Weights of a small mixture-of-experts language model, trained from scratch on English Wikipedia.
Experts: 128 experts in each of 9 layers, 32 SwiGLU neurons an expert, 4 picks a token.
Below are experts of layer 7 (counted from 0) of a mixture-of-experts language model. Rows are named router (the router's row for the expert) and show model dimensions 0-255. Each number is 500 + 25 x the weight over its row's rms, rounded and kept within 0 to 999. Numbers have three digits each.
After each expert's rows: "raises" lists some tokens whose logits its average output raises strongly, later layers aside; "mostly gets" lists some tokens that are sent to it at least half of the time. This comes from a sample of Wikipedia text that the model never trained on.

# expert 125
router:520525511524507514473473533529487524498499472524526565526477520485497483533467492550489518521523496503464481440512521531516498506527508467494490473491532515518487489513515542535479483512477511500493462527503473544477445466535519505493462492526483466503506524480474515493527514455480536486533498480492469513541471430452514514492545467518525507482500506489481523500500488509565545488528501504489523525482515471481534474493472504481539480518443486479480469469515515533456543506532529493508505498525503503489528486467505544493505480476508497505484505530500514521496508512444461526448471497489509503498511510531501525545569499464489509487505473463505489503529488499480472532495443476524529512494527556522519460483460523496486513517472522499534498485508525539492508526500494
raises: " return", " first", " ", " second", " final"
mostly gets: " his", " His", " their", " whose", " its", " her"

# expert 82
router:517515518479497519465501527524501504565477469513525540504482521504527494493476492542522497477527533526461453505494487498566462498516496470470503468494526495485485480522525507490512491483498529489468518508528483511478471475511502537495484494504509467541481501502476492484520497501488504513490508448489461543523482501444498520472499506511456511479488489434494491482461500480522498493541499509486508509496523472488512507513478503460530483541497463454477510477499531515506502532539509510536519482531469467533504501511509532536515470495506527494474495545526550515564545498506511519494478522487465516501501520537483489544514497496468543514490428506505502506478469467503452533492479447510560472548481488523495442506472530458499535532491499459518542501525506539503516484486468
raises: " This", "\n", " There", " In", " The", " It"
mostly gets: "\".", ".\"", " ==", ").", "%.", "."

# expert 120
router:527475501487531517456494511535517517494483456499534518476456538513511508527469473564504483475512514540472501491492507497492435494519502504484530465529552500474499490512508538522508501492501541478506494534502486538497457494518488522523474452522509468537467512522506502495506495470512519501516534491517458515558489496467495528492514510505488495508496460443474459446460509471565500488512490488497494513509491493479506521494489520455534484513514498486497517480512506524506482532538543523542493476498492504531514523492489511523523492473545525469458444534530518520532522498505464538511485528495468523504501504540450499527521515498508555513490468487507546496488484433509481520473473467515551471526493504514510466487490506460478559538478495477555517484505488504497517488504514
raises: "1", "0", "9", "2", " \"", "5"
mostly gets: " .", "\".", ".\"", " Rating", ".", ")."

# expert 0
router:527532481497508524514485509529530517511480513529507533551468531487487446516499489558519514503498500545474466488521534533517506507514493456499508472513496509464478499519480511493524485468473494440503490511536480549481510474506503511521467482549490497503477547470447537482518514521453543500510526453508503522529476440498494500472490515535508495494492467487478465444493512490540500540493521468497491527501507496484497511463489508483526484542477496494473483506452503520487484531503525506518501491489467450501537505495524577503488497473491505493498481530483508541540533521481473503481504508514508493517523485513451536498547518475511549479476493480509523470493461453484478511509436502537482469549528542532517513494488537475492493511506526509551509456477505527492504527494483
raises: "s", "S", "d", "le", "C", "ll"
mostly gets: "'", "′", "’", " Mc", " McC", " Mike"

# expert 98
router:512515501495517500493520503527521508520479511491516560529481536469481461505486450504504487472508532477503494450539520517523500505543511480499558510502543544494474490538507503520494466491465500510506494508523475484506494510494519535503481485545519485493521491478505524462540513474461530496531539467520484526519465461483518485481524498491500477514506519482475473476486452458531502524505510520501516512508514508461504505458493488464499477522464483489503505503510519487481535494538517486527489484522534488551498556474541546512527518512527486506456507533549488486517485523500464498467502533478500536533549518503489559504483517471514510516519488496474527499507507470463450479489468487548516482510562498511543496518442515442510516504506516461548524445503492489511498568503469
raises: "ives", "ions", "arts", "ings"
mostly gets: "å", "ön", " Wil", "ø", "ę", "ün"

# expert 36
router:510548538495500521458506493515523492545464520511511514550500498489472469524514465519509515499509509501489450451519517547519511526535497461510532478535540505504481459561517512541511504512460520481507462518542465481500491518490540523522506475545495511514473507446535518469533528467502546505508508457513481519491493514484521491490541505504497464499520549484480488470487492465546509513504538526483529497471511488462514480452477462436488507550507487467515518478505499513466519500522549477506495488520500470527506523479532539490541497495495510460460511497511491488511494519511463530464490539499457529516526496500498489537484538476507482497496484479479496508513492476466464465492453483526524508492516516494513487499457508458478530529507487459541530451499485518513486551503504
raises: "reb", "aven", "ous", "rib", "rian", "asm"
mostly gets: " Hav", "atiya", " Sar", "ž", "ih", "onny"

# expert 114
router:521537494530517526506497536521519490500458489519541526493445498478507507511535479513504486493519493509517494444519502534491455524536525480465564477491536532467490500502511510487509493501421542490482469505517497486486487486506525497520497440542495494517463523510506503501503496460448515508541507493494487535489479512492565467509506506494505483493456484504508477484489500477528505513498561554481518502504505501469504518470498478499518503511485465472487528510481507511481502516508514502541482497502488468523497527507535493519567515496528526449458458474550526499522486476495454494459496506469442507542521568496500513537489521494486500547533462488491498479513506484472450522471491514561492470491513509520484509519497491489464534531484498512538509463511516523498483557494512
raises: "em", "ems", "ato", "ham", "izes", "ier"
mostly gets: "uc", "anc", "duc", " pre", "ipl", " fac"

# expert 101
router:515534513511503528485493527516491519490487495524531513519458499506501436554486499503510517497534516533475518475570532508535498566503508500483506459524523550495451488505526506522540504493477475480497445493520500507522484504498515506529487497518462473539482481491501518468543502472507494527519495468448498520480490481500546518475520497504497485484498521479488484503491481460491459515483524529476567520486471460504568529500439505473484472486475484509461532461472544545470508542535499461512500507495473500526499535476505508505525446475503505491471491493503511528501507506487492513488456483500502499550533515548503517505503505446446552520534492462504503480559484477535489499470498489543490488502529514530508489487524503486485524537505490503511504486515511496466532529493470
raises: " for", " as", " there"
mostly gets: " worked", " playing", " competed", " won", " working", " lived"

# expert 75
router:557519521530499509492488503519521539519465483522553536501496496518519470516493512497524503504512523529462490460524513503522503541551475479494491493516489519514501495531529515505505509511477537492476504538503500495478455499506507492510457488532433466505477516472475513473535518497459484490551508486458498527469507486484537520447517469492501523494495486475500501500507473457525493506509487498492515512453529451502521485470462486477528478519432488487485550457493537539462518558502505503549492501520470470486505530462516512511533486494526515463460460493504484556522516455482496514472502500443516534524531516525493514496504488519454505528484526511482526441503483483493485519479511498550520491531523502506479497491472552492461530484472569509501510499519505509473479522493483
raises: " |", " -", ",", " (", " –", " of"
mostly gets: " president", " Minister", " appointed", " politician", " President", " Secretary"